Weights of a small mixture-of-experts language model, trained from scratch on English Wikipedia: 650M tokens.
Below are experts of layer 4 (counted from 0) of a mixture-of-experts language model. Rows are named router (the router's row for the expert), up (a neuron's input weights, with its number), down (a neuron's output weights, with its number) and show model dimensions 288-383. Each number is 128 + 24 x the weight over its row's rms, rounded and kept within 0 to 255.
After each expert's rows: a language model's description of what the expert responds to. This comes from a sample of Wikipedia text that the model never trained on.

# expert 50
router [121 148 107 152 143 140 142 180 107 143 125 133 140 115 134 159  98 115 137 124 139 125 144  86  63 113 132 109 163 121  99 127  86 140 101 125 145  71 102 118  86  86 155 138  72 104 124 119 175 137 109 107 119 146 180  81 114 128  96 107 124 127  89  67 135 137 123 138 153  82 151 121 101 102 163 155  89 123 120  96 139  92 130 154 127 144  84 141 158 134 122 155 161 132  71 156]
up0 [123 158 117 142 145 152 111 114 151 171 102 120 126 125 144 127 183 162 112  91 141 112 121 142 105 100 124 144 123 170 131 103  96  98 120 150 134  99 129  99 159  99 173 120 147 116  96 156 139 101 119 146  65 141  85 107 124 162 114 182 122  86 126 139 118 171 143 144 106 127 152 145  80 105 148 147  99  81 113 151 106 113 115 151 133 139 129 107 136 110 130 136 136 130 103 154]
down0 [123 133  93  92 122  89 136 102 170  91  95 104 157 154 145 121 168 126 146 160 128 112 156 137 168 135 182 126 165 147 142 161 101 149 115 155 115 151 142 139 107 123 143  85 110 120 149 139 142 115 132  80 170 137 103 168 111 126 129 143  94  83 125 141 131 127 154 132 118 120 117 139 149 111  99 119 118 114 124 146 159  94 173 111 150 145  94 144 125 138 111  99 135 138 135 159]
Words in biographies about degrees, posts and honors, such as earned her, obtained his, served as, member of the, plus year digits.

# expert 34
router [124 118 127 145 145 113 133 141 121 138 125 147 139  56 122 162 126 123 140 151 166 137 122 111 106 116 147 145 192 136 105 151 113 148 121 139 166 131 133 117 136  92 128 128  75 184 123  99 158 152 141 116 125 125 136 120 148 181 133 129 135 119 134 123 127 129 115 153 149 115 141 130 143 120 177 125  95 108 112  90 133  96 141 160 127 137 100 112 149  94  90 157 104 134 119 134]
up0 [107  93 111  98 151 124 165 150  91 166 134 122  95 146 138 134 150 128 156  64 176  83 130 145  95 133  93 105 149 159 114  87 121 149  90  64 121 105 150 129 114 141 162 112 184 150 171 136 145 142 150 138  85  96 129 130 130 138 119 101 109 134  80 149 157 130 138 139 127 120 145 111 117  79  93 114 106 139 160 127  91  92 130 140 103 126 137 100 100 146 132 168 129  79 144 126]
down0 [ 61 119 148 106  95 124 153 113 127 118 137 149 102 145 112 147 110 139  98 107 124 116 145 115 112 104 115 163  84  99 164 117 123 133  96 117 112 107 100 128 133 100 141 151  98 136 155 202 102 104 197 141 139 104  98  79  92 143 138 143 128 121 136 132 116 156 137 135 139 107 139 130 150 157 132 128 144 159 119  91 125 123 172 106  84 126 118 137  82 133 206  97 103 124  91 111]
Opening parentheses, table pipes and F/f letters just before numbers, especially unit conversions like "m (" and "sq mi (" in infoboxes.

# expert 2
router [128 139  91 163 142 134 113 162 129  98 138 141 148  92 154 122 109 144 135 125 134 131 129  89 133 126 147 117 199 132 134 127 122 146 132 105 131  85 113 128 117 113 129 135  90 146 121  98 130 125 142 117 105 157 138 105 177 156  95 105  78 141  71 109 127 110 134 146 157 106 127  67 126 107 178 137 112 136 134 135 140 147 131 133 125 154 102  73 151 121 126 160 114 103 104 140]
up0 [142 147 126 136 121 117 159 153 141 195 106 121 107 112 152 139 145 155 100 120 127 144 135 138 128 159 117 108 157 161 119 121 128 125 100 121 106 128  71 109 124 131 168 139 114 128 130 119 105 135 155 118 128 116 146 154 120  87  96 109 150 115  91 149 130 117 142 124 113  65  94 170 103 118  74 124  88 129 121 104  92 140 130 125 133 155 109 141 115 148 159 147 141 118 130 148]
down0 [137 141 121  91 155 156 101 169 108 121 175  93 137 158  72 131 137 122 143 126 172 146 145 123 155 110 105 105 115 170 131 174 104 122 101 104 125 131 131 131 119 134 103 138 109 165 109 202 106 143 125 102 141 131 135  94 133 175 116 102 107  98 105 138 145 128 178  97 152  90 124 104 162 143  81 136 120 169 105 118  83 152 122 118 161 147 147 111 105 148 144 132  78 116 117 116]
Verb stems after to, was or and, such as employ, put, offer, plus pieces inside longer words like ent-r-enched, dis-g-usted.

# expert 30
router [ 82  99 120 118 129 125 174 177 106 144  82 123 124 117 113 152 126 143 138 136 124 129 121  95 102 155 115 116 132 102  78 130 127 136 133 140 147 111 101 105 104  90 124 137  67 131 155 104 151 142 109 123  99 133 148 124 155 114 127 117 146 129  60  92 125 113 133 118 129 122 130  87 122 109 167 137  77 127  99 124 127 124  96 160 119 134 114 159 164 152 107 148 143 103  88 126]
up0 [155 139 110 131 173 159 141 155 170  86 170 139 116 117 134 119 148  98 139 124 141  94 135 125 148 130  85  97 135 144 141 130 164 155 145 133 151  99 131 129 174  96 116 159 112 104 141 106  94 147 151 100 123 128 155  95 116 125 157 126 102 117 107 139 134 127  92 151 155 145 110 121 137 155 124 120 148 160 148 142 137 179 120 133 174  92 109  77 106 105 166 135  88 119 168 173]
down0 [124 146 123 144 100  77 101  86 128 139 154 118 136  92 128 116 107 148 139 125 145 128 137 111 145 129 122 155 126  79 125 166 101 116 129 129  94 122 121 143 151 156 127 140  99 109  85 142  75 155 137 154 120 126 156 117 103 139 104 120 142 111 129  69 137  87 124 157 135 108 150  96  62 144 167 168 120 124 153 114 123 130  99 117 100 150 126 176 125 170 158 138 177 137 133 115]
Subject-plus-verb openings in biographies and place articles, e.g. He was, She was, was named, was appointed, name endings before verbs.

# expert 31
router [138 119  83 119 139 129 174 193 113 118 112 115 121  81 129 136 148 138 162 140 128 129 120 128  58 126  91 119 136 113 142 130  89 128 160 146 140  89  99  91 126  54 135 135 104 133 149  85 147 127 111 133 102 129 159 134 132 120 139 125 150  85  28 105 116 139 134 133 135 114 133 117 132  95 143 135  91 121 103 150 117 129  95 161 108 115 119 137 146 140  95 152 138  83  94 143]
up0 [ 94 155 140 112 104 116 125 138 169 126  97 108  98 124 173 108 142 135 119  98 163 117 110 111 119 193 188 138 150 116 113  72 114 124  89 148 143 105 122 131 129 147  94 163 148 136 138 126  97 139 156 124 127 126 100 143 143 100 135 138 116 136 162 118 120 142 120 140 129 178 122 116 154 152 133 157 100 129 167 131  86 159 144 134 126 145 133 114 181 133 143 154 125 138 151 166]
down0 [ 86 101 111 121 115 158 101 125 143 136 148 150  80 119 114 149 139  86 120 143 111 131 116 124 123 101 103 115 113 104 119 156 104 135 154 131 114 155  56 112  95 129 108 135 161 129  85 163 119 120 164 143 133 170 159 157 126 122 128 110 151  86 156 114 139  59 162 148 116 132 168 133 124  94 119 160  97 112 138 128 102 137  84  99 147  96 129 117 159 120 149 125 122 103  99 126]
Endings of surnames, especially Slavic ones like -ov, -akov, -ev, plus pronoun and auxiliary tokens he, she, had, has.

# expert 0
router [119 104 121 126 114 117 188 141 125 122  95 133 146  96 128 138 109 150 119 112 141 108 163  90 115 163 149 134 158 126 127 136 113 108 117 132 167  58 107 118 120  96 148 129  82 180 152 110 155 137 123  88 112 152 160 120 147 107  93 120 147 145  12 115 163 163 120 130 147  98 116 132 112 107 112 134 109 118 116  89 104 119 140 149 129 135  89 166 130 147 115 166 138 134 112 139]
up0 [135 139 110 123 159 104 166 155 138  97  97 146  95 125 142 135 141 129  90 112 103 137 137 140 105 129 146 110 143  99 141 132 114 153 113 143 120 156 125  92 112 119  87 147 130 141 138 120 143 109 133 140 116 119 129 160 115 153 137 171 119  85 134 109 112 115 143 107 152 127 113 134 142 107 116  78  86 169 142 146 125  97 106 168  95 120  98  73 129 128  97 160 123 103 125  98]
down0 [148 162 138 134 133 124 145 112 163 153 171 145 132 112  84 136 142 116 105 152 113 144 160 116 141 127 140 141 108 145 117 129 146 108 137  86 128 155 170 119 120  86 170  86 139 192 107  98 135 123 103 157 126 120 147 100 152 129 125 124 129 116 143 151 170  97  88 103 119 147  77 116 105 158 117 142 129 145 179 116 109 160 162 148 104 163  95 116 130 141  96 109 146 131 170 127]
Nouns naming competitions, seasons and organizations in sports and politics, e.g. League, Cup, season, Army, plus match-score digits after a dash.

# expert 53
router [130  87 107 121 141 116 155 140 146 130 119 169 137 117 152 115 136 164 151 114 132 150 149  74 120 127 114 116 135 123 126 104  96 174 117 120 148 106  94 114 127  76 152 147  85 160 146 117 164 157  99 112 126 127 147 122 160 115 130 109 102 135  89 151 173 132 123 136 173  99 127  95 108 134 153 149  99 138 114 110 117 115 102 122 122 163 108 147 138 146 103 183 128 154  97 144]
up0 [ 89 160  97 136 115 111 129 129 118 139 126 108  87  78 167 111  90 149 118 107 141 128 148 103 138 120 116 120 146 151 111 107  72 126 178 133 131 153 135 174 102 118 150 116 123 107  98 116 106  95 124 146 141 139 114 110 103 132 134 113  86  92 146 114 115 172 121 164 102 120  97 154 158 186 138 177  79  85 132  98 152 109 106 135  97 137 156 142 122 105 160 148  94 109  83 130]
down0 [103 126 132 158 120 136 120 104 157 123 136 116 142 104  94 112 143 121 131 127 162 115 109 126 147 153 140 155 115 135 143 107 137 130 127 152 112  90 106 119  98 110 138 114 122 109 123 130 140  75 110 144  98 115 146 135  95 122 170 100  85  99 120 136 101 191 147 134 100 133 130 122 136 146 192 159 129 144 134 122 138  87 146 160 138 114 124 141 101  80 160 146 157 102 139 168]
Tokens in sports results and data tables, such as country codes (USA, ITA), League, Group, Open, and year digits like 2006.

# expert 56
router [123 146  85 145 131 116 135 152 138  78 136 112 163  94 141 135 107 152 142 132 129 126 124  85 126 131 151 118 195 118 113 120 125 153 116  97 141  98  97 148  95 103 147 135  95 136 121 120 131 124 160 104 116 150 145 103 185 127 104  96 104 147  59 105 127 134 107 143 133 107 122  70 132 101 174 131 116 130 103 106 134 131 135 111 101 167 111  89 128 122 116 154 105  99 125 130]
up0 [128 115 127 135 132 112 108 163 132 114 134 125 123 107  97 132 147 123 135 132 117 125 117 142 190 107 163 141 142 125 151 134 137  98 172 151 112 119 111  98 128  79 160 127 109 142 133 155  89 121 100 104 152 137 117 126 150 117  93 163 146 118 114 165 114 162 143  87 139 122 108 181 159 154  85  94 119 141 122 155 152 182 132 131 144 154 138 129  65 101  94 177 147 180 131 106]
down0 [ 99 146 106 175  97 140 125 163 112  98 106 115 152 108  83 136 139 128 117 103 130  75 131 123 167 155 112  92 131 139 135 127 133 161 137 103 140 135 102 160  99 141  97 157 105 114 140 111 125 137 145 123 138 123 128 126 132 108 150 174 145  95 151 133 113 116 110  90  78 157 167 153 115 100 148 175 119 135 116 148 138 160 153 136 116 121  99 147 128 155 100 143 153 156 106 129]
Common verbs of motion, doing or speaking, often after to or would, and in song or book titles, such as come, stay, rest, look.

# expert 55
router [113  95 120 122 122 124 174 138 126 139 138 152 136  78 148 162 100 149 133 147 147 119 116  89 104 135 144 132 200 138  71 109 132 115 122 115 167  91 114 108  87 118 132 148 109 167 150 120 147 148 130  94 100 147 165 128 121 122  95 135 108 135  59 108 141 133 120  98 139  96 133 125 113 122 138 131 106 132 104 107 100  99 116 151 123 162 116 126 130 129 115 183 117 102  83 141]
up0 [143 152 113 109 113  78 103 168 125 160 151 122 111 144 153  96 101 125 151 160  99 132 106 158 106 145 128 116 114 124 174  99 147 156 156 166  78 140 112 107 146 136 123 176 140 115 135  98 137 134 146 125 123 161 159 117 141 130 159 101 118 141 152 132 129 152 155 161 134 131 139 137 102 184 152 138 159 172 127 147 159 121 139 159 104 117 111 135 105 127 143 105 113 131 168 158]
down0 [107 145 148  83 154  92 141 119 159 137 149 149 149 109 154 101 153 145 138  94 154 136 111 164  98 179 160 114 188  88  91 115 165  91  93 127 104 108 125 108 130  94 118 108 126 104 118  97 136 125 127 141 163 106 176 144 120 117  87 121 118 109 143 132 124 158 161 115 111 151  82 138 119 150 134 124 102  65 136  97 158 113 130 122 133 182 145 147 112  91  97 143 104 140 130 159]
Ordinal suffixes and ordinal words like 50th, 103rd, third, plus nouns for works such as album, song, book, film.

# expert 19
router [111 127  69 145  97 111 146 143 145 171 120 122 116 100 138 139 137 112 140 134 129 137 195 104 108 100 115 117 175 128  73 157 141 114 140 117  99 126 121 135 106 122 151  94  86 151 118 101 158 142 133 125  97 147 154 130 131 115 105 130 161 119  71 165 143 124  88 168 129 128 115 118 144 106 132 136 114 144 116  99 134 120 119 151 113 100 103 147 146 123 116 172 110 155 106 135]
up0 [101 111 131 188 113 144 158 121 140 107 171 102 154  89 113 131 130 146 120 171 160 136 113 140 140 172  69 110 151 127 116  96 117 107 132 116 151  71 140 106 103 122 129 109 143 141 130  98 122 164 111 156 131 158 143 150 138 118 150  51 154  94 114 126  87 111 106 107 120 129 162 125 142  79 136 149 118 138 174 127 141 105 131 121 141 132 150 149 130 116 134 145 120 138 115  92]
down0 [131 170 108 103 112 151 107 141 154 119 147 157  75 106 145 137  98 141 117 151  96 129 125  96 135 123 106 115 163 134 158 123 145 161 178 132 121 150  90 138 128  95 132 115 142 123  94 209 104 133 129 112 124 122 116 139 181 109  99 140 113 110 161 153  87 116 134 108 119 117 170 146 157 124 119 119 116  97 124 161  69 113 124 113 110 135 152 127 128  88  99 138 145  93 171  94]
Tokens opening a number, mainly "(aged" before ages in death dates, plus en dashes, table separators, "an" and "In".

# expert 40
router [119  95  94 159 106 116 142 148 117 149 111 117 139  96 117 180 147 138 148 149 134 130 171  99 129 108 134 137 179 164 104 105  95 133 140 150 111  91 133 136 118 141 134  95  86 168 137 110 154 152 159 125 129 123 150 104 121 130 115 170 142 132 104 129 110 158 144 144 150 129 146 110 120 104 138 129 111 138 121 110  98  96 122 157 122 139 115 114 120  91  94 152 112 143 109 152]
up0 [174 124 142 123 149 111 170 138 140 128 118 106 135 142 125 106 108 147 118 156 166  71 147 100  89 102 150  80 140 119 145 137 131 131  81 121 120 134 104 124 119 123 101 143 169 147 140 109 103 177 142 133 117 136 168 104 118 145 118 141 115 151 116  98 161 136 102 134  98 145 117 134 161 156 153 163 124 102 119 124 183 124 158 134 103 132 103  93 162 129 161  88  89 131 162 180]
down0 [106 131 132 140 111 133 141  97 122 150 138 137 104 149 151  96 106 149 127  96 110 143 132 144 143  82 116  88 165 147 123 157 122 119 119 123 108  82 164 114 139 163 114 164 122 137  91 167 129 135 162 131 152 159 126 138  88 143 133  85 151 152 122  94 121 157 103 105 111 159 106 103 138 100 149 139 108 166 127 123  89 113 146 139 131 175 111 151 115  91 148 126 151 126 145 136]
Prepositions with trailing space, dashes and digit chunks that come before numbers or years, such as "in 1978", "2004–05", "482".